Weights of a small mixture-of-experts language model, trained from scratch on English Wikipedia: 8 layers.
Below are experts of layer 3 (counted from 0) of a mixture-of-experts language model. Rows are named router (the router's row for the expert), gate (a neuron's input weights, with its number), up (a neuron's input weights, with its number), down (a neuron's output weights, with its number) and show model dimensions 0-95. Each number is 128 + 24 x the weight over its row's rms, rounded and kept within 0 to 255. Numbers have three digits each.
After each expert's rows: "comes before" lists some tokens at least twice as common just after its tokens as in all text; "comes after" lists some tokens at least twice as common just before its tokens as in all text. This comes from a sample of Wikipedia text that the model never trained on. Tokens count by the router's weight.

# expert 73
router:148108106137155197072171110139116143084133062136139136168136127107156125188145077119142129153126105127137143139159095111104142109125138067118121104100119125121116099125119161122134060102096110140135116130097125172109082105148136151138083117115117161106142133129099123103119140172144148136
gate0:094122104098135173105157090151156136154120138142153128130169124153089126155142104104147130082133187135065117130143131095126125114111129100142096129089125134099124105099172125114160135129119096108128130160116160126122130122126117135157096151135099127152141096115122126105092143103093074166
up0:142135102116125135145132145149105112112105100164162120132129115111114124133129081149139120208104135125103136146153135119104109115105117102191163095101095143141160102103139137145155105127079093094116111156112110094156161095115142119156120144140124114116145119123150093154095117144131121154
down0:178141110088170145145118106088152127167125112095119108130132105133098190125145101156103138129115154136127144119118153117111085104141103157139137129083160112128147118138119101120108133106097123112116171115145098113135157159103132097115137115147107107081127148090163167095119155109114119163
comes before: " ", " List", " •", " Born", " Mid", " Country"
comes after: "\n", ")\n", ".\n", "\n\n", ";\n", "==\n"

# expert 64
router:126116072124138169099190126141144199123126120163138116156101108101156155145103076129150180149128130110114146112145093125117129110143167114114141132120142174115119123131097125161079094115121110119165100153083130145099118123159099101131140130109102143124167147140124107134113138112160110151
gate0:160139126121156142092163111135072138124140092157194128127104108095162104140086094142160133134160159109101161120125133128123122136117133147152144060116184112161136107117130083148138104064106133098139104158147105118099150138106101113126125159110126160110124121116132160152113118130116164137
up0:109116153137140144137124124166106136142119119106124113137114123091090157120121142140115167074125172089142134154149132136116152125165133120109121101162131089103169087121105142122133094138129116129132133107171108105088111154125110131162137120119129115074096152141102114102138162131154129115
down0:074108140098118158155127078182125164132143133122145150130142142139116098123132055120132094082114107116100127121177128115139145124106119103148124138068138139082129160131114111163156140129152095146140110115125197115097129132110122127149132122125130094114125116114151158146129121129118105173
comes before: " of", "20", "'s", "19", "1", "0"
comes after: " the", " in", " a", " his", " The", ";"

# expert 54
router:140135124127128142085171120127167144070149098159132123141124099092177145174100046124172131097117137094173148119133114090078126106109149085144151109117150160127144106129127132133107082119131116176130145173108154194118112114162094157130120062125090133120123143138134136097114138145129144146
gate0:139124130187115121133095098097127127115106140081122112113105147146148104109121089149159134107122140166106149131100115105106147095128150149080079134196167162139160153144151110117147094085151143118145114098153103095099120122115139105143134115130168145149144096119159124160090139128132128053
up0:155124130136124089089103106130119125108131117135130119133100146118150141103112178111143114171083125133088170127158090118188124145119096142157104111125101123099156105117104128144132108128137164121175128114163144165174159161143137098153111152103129106114122149132161147117107109137099094125
down0:157149148141185122098099124102100117138162132120111125127135151085148123093079153099125127139127108114131137099146149110141151166136156127102100130135135125080142152097136129153100120060141132099138164125170121108119084156128148105154146097107110168107121157153127144141155122092105131140
comes before: " the", " by", " in", " a", " to", " on"
comes after: " was", " to", " he", " were", " He", " and"

# expert 35
router:155093102142138182116154143126126141114139115169114113160083138129175133170119102112139164112113106100096151100149097102069128093098151074096137102105133137139099140107113147153085098120129116104173133142108139150105116125152105147128129064109084146098137133151154118121099135136125150142
gate0:148146133136148133136122165122114169112116122121094079113141111155100103137116132146097145108115151154150082105103109123127127092120110118147132113082125145145142112098110109089140113125112159082135123097149123136117118136119104148114081145193151143084123139114129120143143132146132121167
up0:140112137127108113156114094103087109126151134142138156133154119128126154129117137123174120141125166122102162143147147125154119160135123134115125128183131139100119144105158139162109119140177090144137097173190140128150153108123114175155157111109174144142146135137141134143117107089141116134
down0:097099157139129126103129150157160145158148113176140139157180090079122114134139090111146115165162121101139133104120115127128112157121149147147149114122119140125131145168116134119132112119107110123112101158171156131115132144119176124112136094124116130111135117151065092123151157165128127083
comes before: " of", ":", " in", "\n", " was", "'s"
comes after: " the", "-", " a", " The", "==", "The"

# expert 19
router:114104111136144173120154110115133176094134103155137145135073105104143131135128081117139141129142107087160135091164094129081115108123166098124132125087159147126123124130124141174115082113131127124149136137127131161112067142148126129125142062099077151144151105123109125148109159143121121128
gate0:152055112113149139153140138139133088137166096150153125139145157097139115133158093131115165142111125124111125142141153090117140193155136109138110160118110113094120179113144083144144136136154092133126118146143143140157134113128112148080150140106137142109133129139135108133126096164130135112
up0:112130158098154086093135079089125115149101148164124121128167161116099109119108126153108125128079124192126147117115103148126150079154136141170169127120112111114142117147141067133133108137134125136123109113148111130125126174164132116135113129104138078123137092143102147126180140117092115092
down0:099166119110144123110129088153109156169148111099137095172146128085153108167120123070137148119127184175121097137126106123114077100101183197137142126152163130129108137149111154088137156125118156113142110106114126170123145170146113098140149103098124145092099103157174165118112106135116100106
comes before: " of", ",", " in", ".", " and", ".\n\n"
comes after: " the", " a", " his", "'s", " The", " and"

# expert 49
router:150102092162131103113165134120131160090133116177124121148121102132124151157113102139133157168135125093113133119118104126079135133147145101150142115109163173109104156136132134152114132130145137131145113139109130169118131132130098153117116063111104159078166150155132093135085120155149131137
gate0:105169066127089150128116158147113084124100113111114083131104211107148093092108116136146126110124145134153142118107112135090107121136109111086135147163162117124125090136116167137112132140131139126112114110164124122117125125120099138093133137108103117127112128166117157078120150148116101158
up0:146095037155181129140149128127172136122135125133165137115115168131142135131108118154105114129144142146125099105138102152145111142106163129089113158172175127131131153120126143084113142118104095123102081138111099159133126161135124078118186104108119147138125111136086140129137100112133158133
down0:114083144102150163120097086128158129150095113174131124135136104139143112125125173119139109100101145107151114124130099135146105112125138099146099130156128082101154098130156151112147109124076121092126154153156115126146147077134083151132147182089141161145173084115133118131111088101132107168
comes before: " |", "–", ".", " of", "th", " years"
comes after: " ", " a", " one", " number", " List", " with"

# expert 37
router:134127102141117140114166134113146170097124119140157138146102091111159152161131094135154133152147130125134142139173073093099112117128160087143113143110154188093133132154133134124097087124115094114147126144085120155134123108143141118112127074136103135148162168140126111148111137126142107143
gate0:135135082142131080118154133168157117151130120103120130148127149141141101132121118129133144134169133134120160127174152126149121123145137128141169089098096129134112082115116120137084116105153127139134111082094122123124102131131105156132115071136117112108121092147165127125128116155166092087
up0:158120123136157111152139090125145116119155120080121125097164115135147143131165131080102087115147136123136183154164117127175139125138126134153156143089091122142139105086154156116071154164096105112148171145164152128133119115107120175115105108157137119183130125096167157142174126116127160133
down0:102128131117135123113150119145167163118105092087099108118094108098156128144101148169135130138152128153113089140110157078119144153107115127138146145136131104097152139070137096116166117112143100104095125115128124143149096131099147128125108146079135145122145083175133101129084145130074090126
comes before: " |", " |\n", ")", ";", " JPL", " •;"
comes after: " |", ";", "|", " MPC", " •;", " ·"

# expert 67
router:136126087139090141122157131132145141098154124154155140170107126066143130186092080138136162129146135145105158125142082096080126113151152098131129165096150176102152118151134128152081103120120101149145123153097138157119114103137114126131087107114094126102164172139126105153119136128154100182
gate0:119108092141137129120128101124131136110123144177127098143101109135126120138134102107172145110166139179120141096128136124131162106118197105129154126114146093152107142123132131147119121110139108141156134142084140175136126127144124110147093130115140148140074145127096118155134169163094128135
up0:124130047130107130116125144139163091096098134145129132119115126115125110140128109098152151117152158155101144115127145115096150140112182105106129117109103085144111129095137132130098114077129120153110132161114080112140146123137118146136107168127168110139096134168105154145126149117104147135
down0:081155109078140123109147113144157122086119174160155081123152140114111150116144120076154144099125141114120132145157114143129093091105099126151091161095168115152123097137110162118133109113156144135156134151105082166103168148107124183135106171167146140155146136114093122148144121118112088139
comes before: " |", ".", "–", ";", ",", "st"
comes after: " ", "–", " (", " +", "+", " on"

# expert 66
router:121102112141131151093180135133128156117142113206135131168095105113162151169096007114149135123118094077113149109152116108126146124128153121129160131114142154115110097147133122149090074130128122125146131132093114176115099119157131100139128087131132146135167152158131131152135142165160134131
gate0:139146057169112136121142144055168125120135126142075162105147114148147115112105104155109157113178163152115155151159116143137152154140122132120102138139172144130135128120116141125140109149060140120114173137123120079183157130086130125122121158160096122167089105103126146152128121123152168139
up0:107153101190090157162165148105143121113146107111150145142158121127144144121105114088098094135097154140121151151143124146160169134131137121094146137162148163149067107136114159145168113127099102085112146132115126105100161087122139133126080141161120123095137120086112148211103103136152129149
down0:128152127141110126137130152151151164130126128114114150117118160129112142149153131146111101131070122129116166141094166108155109102086115142101140128132124136116114144175176140125116121111172165107176095174119118131138107120185124142116128135127174098152197123075123119153141136145115092114
comes before: "20", "19", "1", "2", "0", "3"
comes after: " |", "|", ";", ":", " in", " January"

# expert 15
router:148095110136127137095169124096139164126116106204132138175122120081151138191094079122137144140137125092114133124117134112094142105118153117157146095097153173115132115137135130139086122146109096153155138145105134131144121133099126085127128093122098146123142144136125115108152143165137123150
gate0:122149100094141141122169146082154143101121144137107135127096124144129135115125146083157117151134102124143153093141144126141124120131131131159122124108146137122142125156108148121126099117137122143154088119111116116125198159126137133176099132112162114124115123100106112150137156137122134108
up0:142096191112157125139116108124074129096136124117123120105111097150134151171159095082125146120117095108127142148090126120080149104121094137129143116067113118157113136123128105115134132134119109099092104166180092103131120125146137137148145115153132118130162127134105083141103114120107090125
down0:126117105118134123148120102145132126141104115153116168108130091106113121138124119111150154182136145110118105067144114141119130143148117121085147131098074122132131135085121144148107118150086110137160118143077159145091150137134127148117111151129135132129145157129127158089137113148110153120
comes before: " |", "–", ".", ",", " |\n", ";"
comes after: " ", "–", ".", "10", "00", " ("

# expert 28
router:129095081125144124079189130101133135077116114194156130162101102149129153150119093088144159157120125130112156144156094085089102120126147135121110130129177167102134123133125132139075111131088116134147108127123155165110113101155125125116116074096083146116138136139127101156118142114158116121
gate0:116069119154144115081143115120108113121134140104107146125124096131106133140112105118176152134134124130107128145101128111119143144082167144116137169167161120120096125137118128131120123135139099122110155096098130166126094163180121137141154116109072152121125117154106165132123121104130130082
up0:151077097122122135126127118156131156127130149104112145125125134115089165137135129099164137166152135117142156161097110164148152108140134151105162155166114114152093123142117103099077099134176105161148168125092151105135079141148114123118195118163083123109115144140150161088171110100152117094
down0:115169118093142121081134120091093124143110091102106110142135140086133116169132184098114156124130148129095138125109080141119132110148125098126136102093145093157143128169090099091141135100135111143114128138162140126134069127115112119120123118143115090123109172120147095117101117138136134146
comes before: "|", "|---|---|---|\n", "|---|---|---|---|\n", "|---|---|---|---|---|---|\n", "|---|---|---|---|---|\n", "|---|---|\n"
comes after: " ", " |\n", " JPL", "%", "0", ")"

# expert 71
router:146118087151143099078177107129154173110137098122152122196132123116153149169131113142137168155122101105159132131146112124094075112129126096143141134112128160087141153145105140132087104103122117130143118158100134177105140111155100170125103130122100141120168107128112134136111134122133125146
gate0:109165145157110125099184131151113093124108137148177108123153151133162094098122117157135093176131152091118097150135113088120148144119130121166133106128116094126090109123126150139133143161096142103116119147118123187110138112172108125176177148130152116156154144141146100141068108116138128174
up0:066124091108105166137095184147110150104123117106135139124145131119105144149114131095094178099141120150115138095144143153138115148143167126122149159158110141109160133143118160122132122117134152172136096108139119134129115141156150091081125106101137153108079106114166121094171094153141134124
down0:133107086134118160152157168115111109134162138061148123144144156120095158139142217138099141117141147108131130122142149133165117110108154126127141108119136133159170123147129120094111158121124170166131136148104102137118114113150121135107118144158062138109122093106173105102117163110108130144
comes before: " ", " \"", " Total", " Party", " Turnout", " Year"
comes after: " |\n", "\n", ".\n", ")\n", "|---|---|---|\n", "|---|---|---|---|---|---|\n"

# expert 6
router:145098133140125147047172118136144169104126090150149129150109122115169154139122100123141135141114124094129138111149127126097108114121151120173135136069166169136126122153126144176108109118141119112127108168102121169120121138130148123102121125104096119119166120150154138115116154098124114147
gate0:185058150083088169092134115161129133134139148126110108106143123124155097105156100146162135093126129132105106155146131094099143099094169102124149105123142164201138116078135115140105114157141112110131141141104111152112135150151106092157154107086147096149094136123119158123142140128083134130
up0:128124149120110170146152119151128105129120122089166140125126127132115106122103124171143133182109127132093143163149109138124099114104143112116117079170168142174146127082099130112137128113162171112146091174127137127122140130151135152120114123123139168131158141108097112122147140144153092173
down0:130144138086120117174143143113151110129177139130148112126111122152144137135117157137125136158156137110112131142131171101140141107114131096130170144128143149194063078116175131137145097101161104144143116116117129133165163110113174165164103081113150092143125122145138165139164148158176177134
comes before: "–", ",", " |", ")\n", ")", "),"
comes after: "20", "19", "18", "17", "–", "16"

# expert 61
router:119120110136141116110125126110114147107141118138143126180096118117168128145131085134135137167134120067092139125170107092086149114107167101146121112122157174117130103148119157125127105131123110108162134175096121166147135108128119112114124095092064152081145154170113089122111136130166150107
gate0:125122140102087117149147154108145067118134099115122162133134119103111122112132165127096166127135105114150058132116136116112103158132104123141134138091138152113140153120112156092164111115128077142117111105104141115105116098096137133177164153101176144124139115149128151128119117162102089133
up0:105133140147129102106121088127113139129106137118110119140164122155132153151066125107215147127152143144161097127099121112148158122114159127088133174129139136097119139126135126110104142116148105153129112122102127138095123111125134131150145155179136136151111112168149103160124150127147152155
down0:146154134139146121127167119101154107161105117129100116119123134152151159120136173150129157112133111091166123100090107141136138145161155092142131141144165140094119093122146096185123132111133133113104143094129132107153156138067108099172154076139085146134136126141115093165137109138133164127
comes before: ".", " |", "0", "%", ",", "5"
comes after: " ", ".", ",", "°", "–", "′"